Below are experts of layer 7 (counted from 0) of a mixture-of-experts language model. Rows are named up (a neuron's input weights, with its number), down (a neuron's output weights, with its number) and show model dimensions 0-95. Each number is 128 + 32 x the weight over its row's rms, rounded and kept within 0 to 255. Numbers have three digits each.
Before each expert's rows: a language model's description of what the expert responds to; "comes before" lists some tokens at least twice as common just after its tokens as in all text. This comes from a sample of Wikipedia text that the model never trained on. Tokens count by the router's weight.

# expert 45
What it handles: Capitalized head nouns ending proper names of institutions, events and laws, e.g. University, World War, Church, Cup, Act, Museum.
comes before: " of", ",", ".", " in", " and", " for"
up1:140057112173100136147184160104093098116134185102134124142150149151135070089098178096125093177109129176121096091134173132106111137074125132151119131122139080151101066136156147183150084121106158150102193134106161094118093119124163122143132109137138115129045105110131140165120155097170121208
down1:150102092110038136122128170027089092181135103133126178103156136111179108094127140098093071137101182139210082147133109128138094101144132148145126137156107147162165123128096184129115182079168111092167177106098172149111080072140111109066205175157101105127127125085091074098109177142130155125
up2:185170088176136115146153141105098098094190119126107148178149171158152135127171166091108105123167124160115079103125162162103106155139171049102127114079105162179128130137134156170159092153148102071155129136111114142110185146135139093171118154083118156169080084133140151156201156156114113136
down2:185112138062135130136132179110125132144117050151123191125163170144114142093091144132123133141156117145113098165057085135111125061120168159134104130128182177185150149072153095132077143149098122167092123107216176194122129136165150132110144133135139116141147138185155143147129139175137163187
up3:096120113111128119158111153144099082124189104156146127113148141117174134134093117161144162080065136146114162104067129123088135108125116037158134092137157148182175093130061155186140099152116084124110166130099159109125154094144081107148127149112169144102111123167187165137145160074071119150
down3:122114098130138114077162115039171135192152096126149102140136127129111137126086150115158122166127140083123066170122143135145140148142096118108125120145191086161147109126089155139159224087120145116159083094158133169110140129185078176081185126084155094094153127156121156105131131151085157143
up4:145148118133152154104134127083156101202107125093157143123107144048094087209145176108116131124122117144091145106155153155120141139196099129078103119118138151152135117108136133120109149161127189109068199127080157170122118180112139175135119103149081156146121072120126158085166187084109114087
down4:141100080123138126081118163147136069127153144132134124136132102096105140167128186141149138126115163140131174094081086097095137155144068132130145112100130098106092166100114155142107094174106111122113132101125204104076103113111131111147167146163161129083107091171177110097126152149129120076
up5:122082109101100106148121134129093157150144184124144091147148181080179100150130086104086131121136155142088138130146113182134148121169128156080094170104082160096118092104123142118113158154128123120064181178134186099120170090196122153094100116129119121158152123132117107165221149164104153145
down5:104085118144100143154115086069095088141102142092070103137062131158080077125103149148178123133120144132155122118181098175136147188142148106095105172177163200159116119127113118104164112147132159093139150152138133119075151172188130145077179196152142149113123121131141049123186143118146172156

# expert 40
What it handles: Numbers in census statistics and table cells, such as households counts and vote figures, plus labels like Population, Turnout, Majority.
comes before: " |", ".", "–", ":", "%", "th"
up0:135198153135144174132098100096146040108164147103134094196124124094125132184135147102142139133075105117045087124088191125084131083132095164145119126118126108131154106188088116111102133186117098136135110173130161168171138119060112175134094123034148139140088082128152163101185141140129116128
down0:119132116099135136134128139077115101154065154129097141149147094126099092112161164157143115124130130121119079174120155059093114135087166151163125134125192154163123143100152163162164112160136121100189136120130127151135046117110089178125110113071128116114179055158124129145110123192043147099
up1:122119102123134103093095170157146152079129098123071124102093136168134153167167103102083067175148099068134175127083156130157167107187127129107100027166128114128118168158136149075165065119124133086112147130164132165163106167136140124154160111166107104139099170123089101128121132168116179110
down1:100114150091110186136136142114097131108158132142134144160155143118151069078116115085129077117090131184110085078120116083093077130137113174129171110123152115107128145093211140125152132066114142188163140116070149140117059138122199103108113171048123179143088155130084118100134129157094145127
up2:156113123157154153160170031097147160133159113144147111125116148132092116088141151114169133150077107119148091179146137137121153151169130109196116098131156150172047139100078166137126097120133104167072107141161150155109106119131112201128052144111168206140125075101142192147159141160091072148
down2:132165153173111162159112112143119104095087148113058142151112117144086135138133112105110118146147152098154112051057117100153097148134121175162148132155133179123131140085147169099089067137079073125101108157116104118139100143127129128146123115143137169070082110163166176117183123105148223121
up3:067187124127062054119113166099214118073172173160082083114192124134151072144153115112115107121127133114164142135178138147118092176134112094078155088148139098173105064175121078137117086049088070091089100102100123102128148147111108098102128101144159111135154088134074053133111137154155112098
down3:141116128164144085121145146055174155133189171065091130154151128176171105103115154143166071146113109186070089151099128116092105127119172101105144118103106179176139070149134055118171107166127107167149137149061160121160133075124142145101161097096081184185132138102139150121209114181083104122
up4:153183121102153107101169113115112137060119112148116167125117112141138126136108155138179106150036144078161085122147179151174138108177116107083128133088110118154127144081110072080110158098118126167170126133133058149166175149194131154170126080136137142151142135086119141166089057089132096118
down4:122104171074095179125123166174101115194068117052163103132142162124110109094138158168113141127167075151163150092145105121097135183093080137143135088166187063044128159062154124154131093183111138095098127149114141119195153100085141189110127113138133119140147093171117094119109148096198126094

# expert 11
What it handles: Field labels and value endings in infobox-style lists: Coordinates, Genus, Legal status, Born (age), Website, plus closing parentheses and line breaks.
comes before: ":", "\n", "-", ")", " information", "):"
up1:179132140097094084124140155134132146118163133122143088147128163144127143096111036148100129093137117128104123090158078144201052147090157132094141180113152094139169081148133097132055158107070174091169145189119165130172088144071081110104177102150081102055101147123143096129123169149094146111
down1:056119114101204112109186070117195101076156088161119062089176139146162142108138141158105155100120161132150098131061132124131129084157152108138126156111072128140134130160131110100097146098126160085128048121111072093091140080144165145066080132079116111149109070121192153176056092109170135159
up2:132113160152127127125039139104101183114077117125103129065149168128126149121215100156115128155095165167102106173148146144143077118135095161142061089091114145160107090162136134121128142105162220178126149106123150151150142131174146119118207127103188156105158115126115188127135147082088159135
down2:115124118100117068124107127182131149103091133135187117175177185081158086114160169150146097100099145151080166181105158106167130108125080094090125164059157124154069162068100102108099149098105144131137196113107116100084113139161169173167134090204184108150185117105068129118142135120109148133
up3:079153129179142120069103128161133148076057125128112143052118119155075112131094170050133128100157150151141103129178139122173125116164153156167169135090144154137095117118120103072142155116155105124123112158111142143116121077119164126132082100115109136080104112146144137153177195096083180140
down3:173123192124138163111108094127085138092137141132148167111100083105160095132130168085090142121172103108155120138160111187115132116120112125155125134125147122075155168207106098142095104171200095144088098195088128139189158164123107110113096104141058197139069098110090146131104167100089125131
up4:147105043146138085095140158136084047162079144137136159123097147139125088099130118144133100152110069126106171135187085119092134141146113170064103065120085179116102115132157122162063112167096118151174084145101089100158191151115056085166158149152111124186111167126115159107166188143129093203
down4:121095168191128130146133033143129143131119169134118080201138130086155137163142099109172112131143077118132090148125128068152130104140142166101104149135165152191183145140172164159139120149141122116168100089124106129090064141105125176146152078115098163131079133083150184081124110049083157090
up5:162154129149147131151158129141075100105098103117121132147082124146133159120158083138102148110086144132092196157137063145106129113189122156122169133146079103131138157127197116172088045116121120130145141111108119096182093127131097097104165126114153149142171071162160142099110104083161147078
down5:147126142156154110181122106117148119037178084118163164116100150067168215129119135113128123137157156131164113161146121087023201116187137140142111088133139103095180090123071126076086109158180174096142090140160169142160091160121173134188141101128140123098154179160125106120144122155125160132

# expert 56
What it handles: Determiners, pronouns and quantifiers like this, one, same, such, all, most, that, often after the and before of or time nouns.
comes before: " of", " was", " is", " time", " year", " well"
up0:128119175139091150072134136183162139125127174118128105106157123147159154164181118128141132080153146125075164162132120110115120138157186088138071061091187141153174102103122043154137094140120119079103126116192070138127080149110177130089089061152156119125165134114156119143179133142109140132
down0:119143134170117165169104120094160104079114126156107160074038113065128115057144165112113148121115125185131140146149167129138124102153161106081190129169147161147093192073105166065144102072095138133131127134179144110124160140173120142115132106107144134131161112121119143085109143143107189140
up1:141170173134083130135143198132087134134140137130079158093138059138160078123101106141082150192204128130109089159138166153112085116164121176172100142134171159118113140138192125173172135117155096141139187122141185106131072103127186195105127147126122144131127154079154172119116105137117192169
down1:143100162071119125135182123074213136157174090080121161118096158182095178125074152147137106128152076135094129171137092088019144157135164150127129141099080114113144137102103114150122162171126136127122116175142074166130163118134094103125185184128182122093161121122108093123135127130123152106
up2:136102150152125205063098185154141126129117143152106085131090159150088136107158124142157085169170094145054183098159142138110099086140169134163071120157066151064149080137097140155125181109106122145082140131149119112139118120103108116159105131106107045089093138050114083120122097100183109117
down2:147119193128134134124161108070162133107081146096129124159114128190195102145102087164051098105127148106141093153075162145154108169109191177142191128108127167082125090140121123162147152123109150096081127100059149092113115081112116133036150091119087128098136138140122118132184093108057133129
up3:160127131145144108124149129148166105068211155149073104129131078155119137130148041117119092138139101127123174134115111179181108114174136083107179147130163078113049108156124173119143183116148159179120168119145123154112107116075136159155144166162147160149081141144151114116122160091160142153
down3:060098141167146159153072129104154089159183110128097148161158156152114109069121123088122144139069137114121083173155126144121136113149125164087160108100148155118148137165107133131080125237151059107153139126110106072111087115130138105073072119135052126128124079165102117111108087119087135110
up4:111131084184160041133124083137110140122133148168143121143178067089162127126087132120134139144115085030127145188124161146068110087141126110130193154131164128115149154146151178119123142147200134137086136084143058086113059197092129092127038159103139092130109130106129109152166062076097116158
down4:174124143126130224171142093128096124210117146130160096127106158116105137101128123135130106121118126167165107187092142120122064145167124136165095138131121129163113093115169095202122113129125158160149136098131142147174115143169120115169143086103119091212187175064152146103131161142127168135

# expert 10
What it handles: Pipe at the start of a table row, hyphen or bullet starting list lines, and row labels like Rushing, Majority, Turnout.
comes before: " |", " ", " •", " -", " 1", " \""
up0:122125122114149173125076178113127050099151134170175175066068131107195093119109072117073157138122132118153185151079164189138142170095132106153147065101149135169090156077168193107130122165097077162053114114101100118139104141111105116157115090160146115162159126073192172144110039168120151153
down0:127152152136114141123192104118118077096125122162130083134127106183118182118114145135083161100157127146148138104101140093201109125108133111122106186154055096084160077144144125122109171115130220137163106175134095104168122063142122102153112137108178089167099139134144176097141190158114129090
up1:139141079175101164144091124125099137086115164170134145124156150134114134207133123202187105118104165131184120122144088107154122092111163104134147107093101071139144080129149089139110091094133134076155115078078114099135139121169130176088118120141144133169086145105127183035105180094103183124
down1:172110145148117104114132076163150093189104142135123102084125106116124164130142157116148118157088106117145172126144130071112139184110169165135171140119089104153096149149069101089136076124156084116111106148200109092143166080153111116182148139089146146132117138076057136095134104163154123142
up2:073154113111128137177091170142156136105096120116163162147143101175085126079093143142143122083107117099085079126142111102111150115170124155061099147114092094140124078140124143190104128079128134129127106119071107075148187088125154113168095140137192167163140133080149061095127084112195135128
down2:151105156147083153131164102175160101107238096114122135066112134059129146109131117118108093192110152117140139113136110162134121127097154141115072152113168146094238143147124109159140098104122185125089118149135141130115166125076145150137127153152196102121141103110205100065128099147084109136
up3:147145122118147179129175133153157102137115146162173127053135145070185121122138120113111100092117136116135130141127144068147157144154131164113037127116095120129151120133113111156121156115174081119166117149106143208104154138092132084200039096133231122133161107170101102111139119174113068107
down3:071161051150103198097144089086114102124115113129090110099074154137118125147174135137121099143097082135105157228181124074173103177151154109104136095146137182092155118144108140131165135116145122101184185111108153130098115164174142111068078119139117124100116054196127093063160207141135141129
up4:164044134126090172161179149084152132112112104026152158136164161137098078129134114159125100190122086120095081146063142120136200139104153160111153171101087066155224132128118140104049124121144141112166138124101098112118145138123103093062072175136106108133124106154165113092133096173176099101
down4:066167154142129133150135178146122118173098113125141163104103138134152137155114152126153095110137189158168133130095123115081157167113067134108191119140159141142076113126136122142078117113154122165168103147126112099106123088117116095155184151159092050113117151176147137135079137092078100137

# expert 34
What it handles: Day numbers, years, ordinal th in century phrases and place names in dates and locations, such as 19th, 21 June, 1998, Florence.
comes before: ",", "th", "–", " century", " August", " March"
up1:103115135181114125125116147030116148090127141157055119113141134064164174098174132190129115146107119160141129126089141142141164134079191208206158108125151150118126103118105144065170096139120114164165152059118132151110179161143092134080113159170147125172131175185142047167167139122154064080
down1:143148146126064106124083113118154111122083123131156104080181119079141110132166158084141119105142136142153157175059130167087078153094105130099094091110154135132093134107085087120107096141113128117090092136137166119169139118150142119175162104099094093149135099184135126043114133123144094104
up2:176129065096116165176096151070090167085183156099122127128099134155135120122189057074101136146089177101076163130118175122095160143089109130205147131088153132076131128102139092132109117111147119146115105102154096137086098107133099095135132140131085132170176151134096120186120111097176172059
down2:076179102134160104111076091134105117067098126115130069164138130146161125062092138179164150143132160119105116146152076121150091177091121082149117081100111115106117134168152066104150117092169155104077121164159131125146086092103110134104147132147140114085180121125182132193124203180121160045
up3:100171131094111085087086143144090103106150087112166115113153135167112128113181143147084122121131069111120152125089112205149179115127115180105117132126069102194150142087101062198162119088101183156130162091161134134129171138113107130074100151090140168166164164114094137141092123133113145163
down3:128152124161088182039160156108123133131107154101108078179106167120099108114136150110158092097133149099113105144167159149139056098178113163176155144140132159071175125129118072162118111119166123172115075182136062113154145150098167166096145162143132145111146164122157090135128119116139124084
up4:139194096149092092105106129116162127132088145179093113163158089102148096136153038090102149192119139094081139182146144162167157094149135140131104155147153108085117136115129177132176129135123083076099101163157112161163178138149118168168124114053232158091059142156137148122157127146135155142
down4:120064191133147137165142157151113107131122135092129124107142125121099116113074128127137118202158096134072138083149138146163181088169155140154085104100199141125142120062184228142132076124128134132143153197114115205122120153123137162134152136174105189109133144167133103107139160060110129075
up5:125107097107155110154152106101201083150202106162115073053213096157143125088187164111152130126165144157129089163097125071099093154117174129081134164121115109138119105159144113166173137087104160104150141101094154094152127152071137125181113157181104125153111129121113158119134067092136118142
down5:134142148059108133144180096187173145101129113105086120125163119113150069080114128125133152130125117110137167073106114091047120115152062089143139098108063132106140128145090083110122106080100123142173120093108154085067106107095143129107125118089109142193085049147090170220122118099157128121

# expert 13
What it handles: Digit tokens inside numbers in infoboxes, tables and statistics, such as elevations, vote counts, scores and money, for example 1,06-1, 65.-53.
comes before: " |", ".", ")", "%", "°", "′"
up0:091124079118151128178176121159107113140118207089091152120109115169075118166100101130199110125126157110119080105080177138161151096034142161092144144200081088159134166138157138149115114126080076140175085060171158107146121160131115115133103100119170120129112120132172113144161179163076156135
down0:177120103122122078149110165126158151123093142133126076168199142117104169125109087090113098149130129081127175127099097065113128139138171111171085153100161117189061149130105200117108144125126104098117132206133142075079111125109105147173110171110099152137140119115124158096099124126105089108
up1:175098156151087111112078076139142086167131083105199143132115145098209166080149165179077097107196098101100111103146122107047132154132137123146146093118191166146114093116130158130168083113096157117088121148090184091131074136013205128143141077185101144146108071138145142094132120120123052127
down1:137086161129104124159228103136085187138129103149121135093167089091083141107152160155092141101083099119113113105131117139173141101084110151089143091199165203112149177108105102097160150127117191136155190114098184116136091117121113088089071196131033127070109132149096153147136128166146119136
up2:104105137132084167110118144149139167125136088093245150154109092165104138149119100160124120177134114132108128145115096148159163103077160083129120156123162118160127095189065099172172119165026142138132138121152069096113059175126152144115154132079155154148135144118129179139082184191122201156
down2:179089145124109102160132149132186129142079209123125091104119090132159139174177112083101179086145099150119170124047182105152105137127136107108187151182109156090157107126098118108100141138165144104170165176158053154114122119164180139089135169106078071162125049067062103105145119126149111183
up3:147097073117109145071109113141163157062134131142115113127120131126131129114224163150146159148129150134137097096105126169127110145118080130089077143127159146096115086124158063098140150077125116106082112171099168125159144099174072181106124096113174145175162135099146109121084144104122093075
down3:146122149191133155171171132125096089151117104168066122155170123075115166080083130149138115184153172113118097131145157143160093142109112156128150153112120159124165126180099167093037118120151094130052091123136147146120120146166135174153166190148141094124104072123127170126156114108188159092
up4:174137144164124140158158174194114131134046148080118105076127100097131135147126165127129121157149083177081088092126111175141154152111154089133138088060089148154124165127105112149186141146158124075143111135089132111124104132173210129113070093133127108084146061152116071079146123071062125124
down4:135091133174124123153125137153142039056130171156122141074127106138113143128128158102108121094142108128140089107107139053095137089115141165082138181092151149150142087109167191119140191089178075121128144081164153108140129128168155185154142115145133106105131083110151135122162157132106093176

# expert 16
What it handles: Plural nouns and number words in counts, such as two, several, blocks, thousands, areas, often followed by of.
comes before: " of", ",", ".", " and", " in", " were"
up0:096148173104095152146085136150202126107145095171106128127098152108190171142109120147153133099136110130083096156126188108091072130173124131185141125141129169107104113218131105130054094135114224139104132112116100136112110118102150107145092090130133093105134106123224163196104089148115186140
down0:124105106137150072147148141099112176169189148187146148134183115120132063169049077126134069108115167110122190074124121147088119074097132155127131096116128091076124180171184151166143169133169123061149100131098156181126124175039144161138107068153115112112119177147186108109102117161102121092
up1:091115123131161123102085102096117160131162116148057139139127143149179127123174159144141131144124148110046085072165081106084158113167164128099119093155093137139151106147119209100149109167090132101088130123120137097146121103153049120103092093143185153126078165174106126130123071140156123166
down1:180142124210125143163113097096105131134075126157099098135161132176092116073112144093122122144125168124143123126132166147151126140135176108140125152140075139113158124090127116143136165092103107174212121139159155107148136125177105150098102105134124194160129155157164191117077126145189141141
up2:139164148100145173104125097147117205100127132188093104131089123122171086141149099171155054137119136072163107089114122071099129146094188138140092086165115131081103065139126133154140151130112099156144183105054103093137095135191101180159136171111163135165118120106192120135149088131164089181
down2:127145194079050134150136109125168114103127148133073052127100132130143132134113095092127081150136154155132119153140136133117116133132159122043116175092118141137128125157060094169072136090113125168119185147129088098140100141174114118141201100121114137199106169026115138125088145142142117136
up3:121120101140155096114124122137082118078137157167113087094166117153128105066128134171110126162168086186098102134126118121105122157161126165133104158117211082064117096217123169189174098129160149138133174132121183086255122156112107080115108179119124096148091140132162134117138133111138103148
down3:138160110166132105115121121148171127120137118145123104147133140178088117109107117108101153120150134164164143098158176166141110092122090077131110144144187105073132157114101138168024103118112161110134118117142162098073110084120147151119146076104143135112156165116130108134107113152165140117
up4:097144098166146099128152071139130124165166141153146123165120105152197128103115093132081115136081147078132181134163171110142131118122121164102181122106116142124144122168134183136168111164126082096136124127133201181130141138126133118099083172108148167117157075128103162117148133107099131077
down4:126090161125114119187152071079128099148155083147140097140147103111121100082153170060136134163159163136097099213147160056067177156077176139108142134173104132151149087166162077125129145064169133138142103098141100135114143146127173158136140109144166110169172148128046129120137082100162177103

# expert 35
What it handles: Subject pronouns and main verbs in narrative biography sentences, especially after where or when, such as he, she, they, was, began, later.
comes before: " was", " a", " is", " had", " has", " also"
up1:119070053139135115155129064127115121128158174108162088140099110125118104151112143165112133129103088158154171116122100130141146125105139164164115059101157146038163133161084094111071111172107147139116156170180151118070071128069149161139087158200132153153123134129167151144119146130120120134
down1:128155164094115147117149164107100118161122109098127094174100125065128142143131110107130102144148181156109089127101116128119123141101094133122105137116091073181184129112086111110141137110069125116099087111082065190139126090181098132099130057088158096110139082104106154178144091111195153103
up2:099128109104094120085110127131133132143191120110122113126127133148126143145157105153122158117125124119154098117102087138175220115131123144147041113118190152104161084143148160130109094069145117078102161129151119172164157098139083121135136127095117116166139107147076114149122166213094117133
down2:152108161137181149139125125100149113146132120088184111125126102137156137137124090133130158091098125175139094037166165163139155136097122081102138128144150081103106137149132109139187099121105110112095116112156089134106139134111129124119158161172112092095174120072105087084131142157124122097
up3:157129074163121202110093124174162096096122181145107157167136107087119159140103145101078132127130118173096116074098105139076205116147162112150155148150158128101156069112134136127134119167164122117105177184113079132103085117116156127126116161169139114165117059073117196114141109078089144148
down3:205075112154092146129107128132178069081126173131127126121158144095119125149049162161126211115155118143130175123135062160162117123123164144137137153050096182134124117185170142118077077123167122082178114084112068154200106180144119131094090167122137128114098164132170158136125156121126134123
up4:125153143178154136134073103109112122120157202120129168099150121127165157137114146161174142141123128087064099109148088134115165104109158180195097119105143101155138106154107126129118126100132223102110116146103070142112108094136143094089112128137136058171133145113142131115146110089075130182
down4:069089139168045187135099096132120111144154154088146138132119139125177089094174130112133133113064216116088146170124108043125007132140127134115083109109146130128132153097113131099114147098104128121161189129144106132081148138105149212141094136105096174152108123149159124112074090141155119166
up5:110106072157131136114080136122132118137091110141116129188132090143143125137135135056097161154084113078174149088154115127161120147218118109138100123098094159190105122152161077088139145112078103075122135173101097127131146160113126083107226133181138123091122093073144130120124166051117145084
down5:110224183131076125132100207084097121070111134153084159067156187103147101131148133099156107119181138099123149113128139157127083147107111113155095102110159102113124152080095195157138091126118131078182103151154122095139163126130122097068072116106100133143101161145107110061160146126085070147

# expert 5
What it handles: The pipe opening a new table row after a line break, plus numbers in sports standings and statistics tables, such as 0, 3, 72nd.
comes before: " |", "–", "%", " ", " 3", " 4"
up4:172165093100178132127148136137140119110136018103123150168137120121141091123101127095139128181105170107098125131114139101133159157153088114131138038143120132102107177126164097121123175138097119102116148161121123161129171110153126111104098171106116099212125154118051076135151122099222121172
down4:103206134177106146113121106136081110052098143089109147083121108183107095113123126189186125092142159100113142185150148120161095145143165098118173139132190121121140095106137078121149115161140161123080043134143161082101119100097132098093114135145172121087119131127185112191177082129193126098
up5:120125098115182151106125109106086074058167154110150115155168174108153075136143078128093161184103077121133133107135126113168097139136123142147138101066196104149131099125156068135098158154109141195148171126093119146211112090125107130190148118148130108125108157060144113130126108094141164169
down5:151113193133149146139082143113088157183054137185142099135118166142105151137162189023153155081119083123086135103101138170125153088113116137135135127093204110149136131125148149141100209124103150058137069122121111104139125088075095146180129109121113111108089100084124139159124087116113097156
up6:131146132154176163094088157157105107072061159138139085124076097086112082158099101138109081155103117145197038115142109167185166166143174095117131121180096188074111112092109135136183141163152067152100132132075150136191188116113169132166067157096139136172091147055131133158183113133171126174
down6:116149132116073168191124099121066090159099127049122192115140106123133142114129142149157146109107108144058079157154106139164154111156125149121123079079161093143134081203106081175135091103169083100133184180084065149118148118114134126104115090098096099118120085128115144095143088174168101157
up7:117119172091063095103111108153136136135150110141123182116154112152093117125112091122081153106110107148133171118151158140098065192087134118133127087191126127174176107127154132140169090128097142069101151190103137170167105133143133089152122082125119143137129139113083173188189157152133095181
down7:107178136144199125179212112127121156189105144070104108124073106159089166139115197142180136193167151085120067158106125123116125129108127145104175112118136138168151132149142108159141107090108146134150104134083153171123043079107172179080093106108099183176118151193131127091132141132145100097
up8:116130159160106140134115083153075093118134090186148085115127137133127062161185144104143146094097163118125129115189169125126111101143150096094109153124146116132151163102126130105071123163090136131210139160117060125102127131099132150094079103136085159172127142104179108125141142169116118072
down8:127147108192098107065139098191086125128145131079087120091097114066106065159131141137190094113152111135108121165141094095113128138075101111111137155188156116053189092168154091110202087060153113133117130164133133167143163107130081154134181151157156144098155122144128147131125111120105086112

# expert 53
What it handles: Line breaks ending table rows or headings, plus header words such as Notes, Preceded, Candidate, Turnout, See also.
comes before: "|", "==", "===", "-", "The", "In"
up1:100087141062154068122149120160143125106175130139106142133199132070129154164169130073151162139142067120143108094133093123154108177109136141134153156171074112129082101132188149158184149124111157118081149201191119123122087132179093120089173126161111125146119127073139073182125126136139159133
down1:120095086104205163132172143177118104131097085090100134105163099102086096159098116074118091170151107112111106113127183185138077149098077178124125116079097131131179175160095143150090178112136123102174117121085109105124162096090093049156143136120080098124153136124134159138110113141149150129
up2:109145116156170094139118087153116144095135121141149133120152135094083117144098148131177143136171110124106119154149089136159180127186168147186112086192115082143109203167058179088117043087148154143087118167154120075126161086104117073122146117084165156139158149111187091118153142152150066188
down2:073168125148146152105147124133164154169143110083127158077150110135127072175133105173164105146083174100123108151200083123098133170066158167052106132164146088179135103098157139147152143196136118092114098132131155122112116114163178077153155096109112091121154109180116153144135119151174108150
up3:196104123165186098116118176147130110139085101155062181181117109140110095143124088166169102152107162122131141142146160134172063168130124177154088157128105127175114155100114093129139126161137152112094163165132122209157055140118077125108106100123111124148172177077098130072128127127090050123
down3:090126087127159134160118056142135121143127086150147138119119130125110144068108091103119164046134114076119134173046159177118124125097174097092124098085193093060134139112094181132135155123085126117100136112159143125134173141147091156077089109108146076117084099125153127100122095136138158122
up4:099153111156118131119042160183121096116095119068142110103059102098176076158164134047065125160068112108103095143140194174076167114092124149142061078094162152108105170121110112118159178122119123154170126141148190166185128092130132091130085088162156146129141166171159178209131068135152086124
down4:144100124137064048159099144168094096110188136160163134195192080128127165079094090100110099138135125092189109095067155068140169065096150129124126141087115132117099114141191116154062094185096094069146115087138153118130077150158120085081127164091090162100156098091036139110135136177168100078
up5:092136141132153100145140069145076140118170095101126125139125132102151130134087141121078168121085126120108126122100150042121215120119102110136215067120120121141109120116118118087087152147056086098120157098127088144120099183172115143168137124139106173144134082171146158135177147084095080096
down5:136132138128187182168098137157147065107148096181112177160110123106081107079120147156119142172113147122116148157136104175127173138152092144157148117088136097165110169121175114121148122172144116119138080156105153120099114115080188151176137091145145117138164124135123077087135072120187101094

# expert 54
What it handles: LaTeX commands and braces in math, plus abstract measure nouns such as distance, limit, rate, value, quality, (expect)ancy.
comes before: " of", ".", ",", " and", " to", " in"
up0:179065085116128140157101052172153167160112085089145171115079113120082161075147118174150064120197123154123089091190141065121105159163175121167148159089078098174103122091128121156167120160091146105105111157145113102154147149090190083122095062122102142170144150088096151120161146128159121067
down0:144105170083069145094143073137135109144169118133224135124065131132085149111095121119136128154103129138116139110116082130106126127147185120114176098143057154143108167057120166058095142109130149162133097069131102161108045102063107126164112156092132143162113150091155136177214156217152109164
up1:135129101098220116163177103132167131192168136116154113097087131126170114128110131101110100147156063153150080193098145104132152158129139092121197157109136114141150094181158145160100068173116162121177113141121107167188091090157106084165109077124156133137144104095183149119133143126151167098
down1:140156083137090169101142125149142141106100142210124170128106131090105160130134118074196145188170110101181145116068122161198149137150117114144115153109147130104124099108119042097146129155121115141131113167121139152092126083147070133100149191148143111155110152134049130159165115109124117138
up2:077119046125186138144140132117120133193100160126112103116140069118140084169145121140093192076111126116145123177113108125129075066076134130126145171127092116137115143180121093130100143162137136120165095111097118111106130106048157113138130144137107136132111187127187084115145028129154136123
down2:124122108153143133134055153136087137084189117133081140097109127125095120126116156220136081150094145089100145145110107113106074092151126055076176144112111140086144130134036159117124135091126167087116122131154096143136201136146133153094110143119157145112040133131093136128091146164095123113
up3:076083085100140138154117099140086142081122125099158141137058085101085128140091165098098151142131143124155092082141131095124102139176133103118134109146141108166141118112194082101125133091159139046093101131093101163180137108074129136166153124097116144085203123178135123164171091167111115135
down3:105156118135140103110140113182089108128166145102182128093181163131182132161142133121081034126101085119140100104114155144106159091089118116097164178116133182112187153095156149105126073124130166145134076177124080108101187103073097091102119079108115147138114107158077158113107138110113124124
up4:102206099129167133135116084076147167124131067111165133125151128117108089115082089176154156109107084129098092179136136150165142201152147118105130184115163148132145140133153129086124125114049104172180152081075147098124076156111147067131108130211151184085027117133140111155122145161165138114
down4:138102138149118161151074128158094100121188175187165119117154168069109184131086153137148093125179110122098143162102099086166077112115079132164128090114109112139146087112120124150154132102058098121162095152166136119115133134134146132080103193136175124136157172155110134114138182151105159144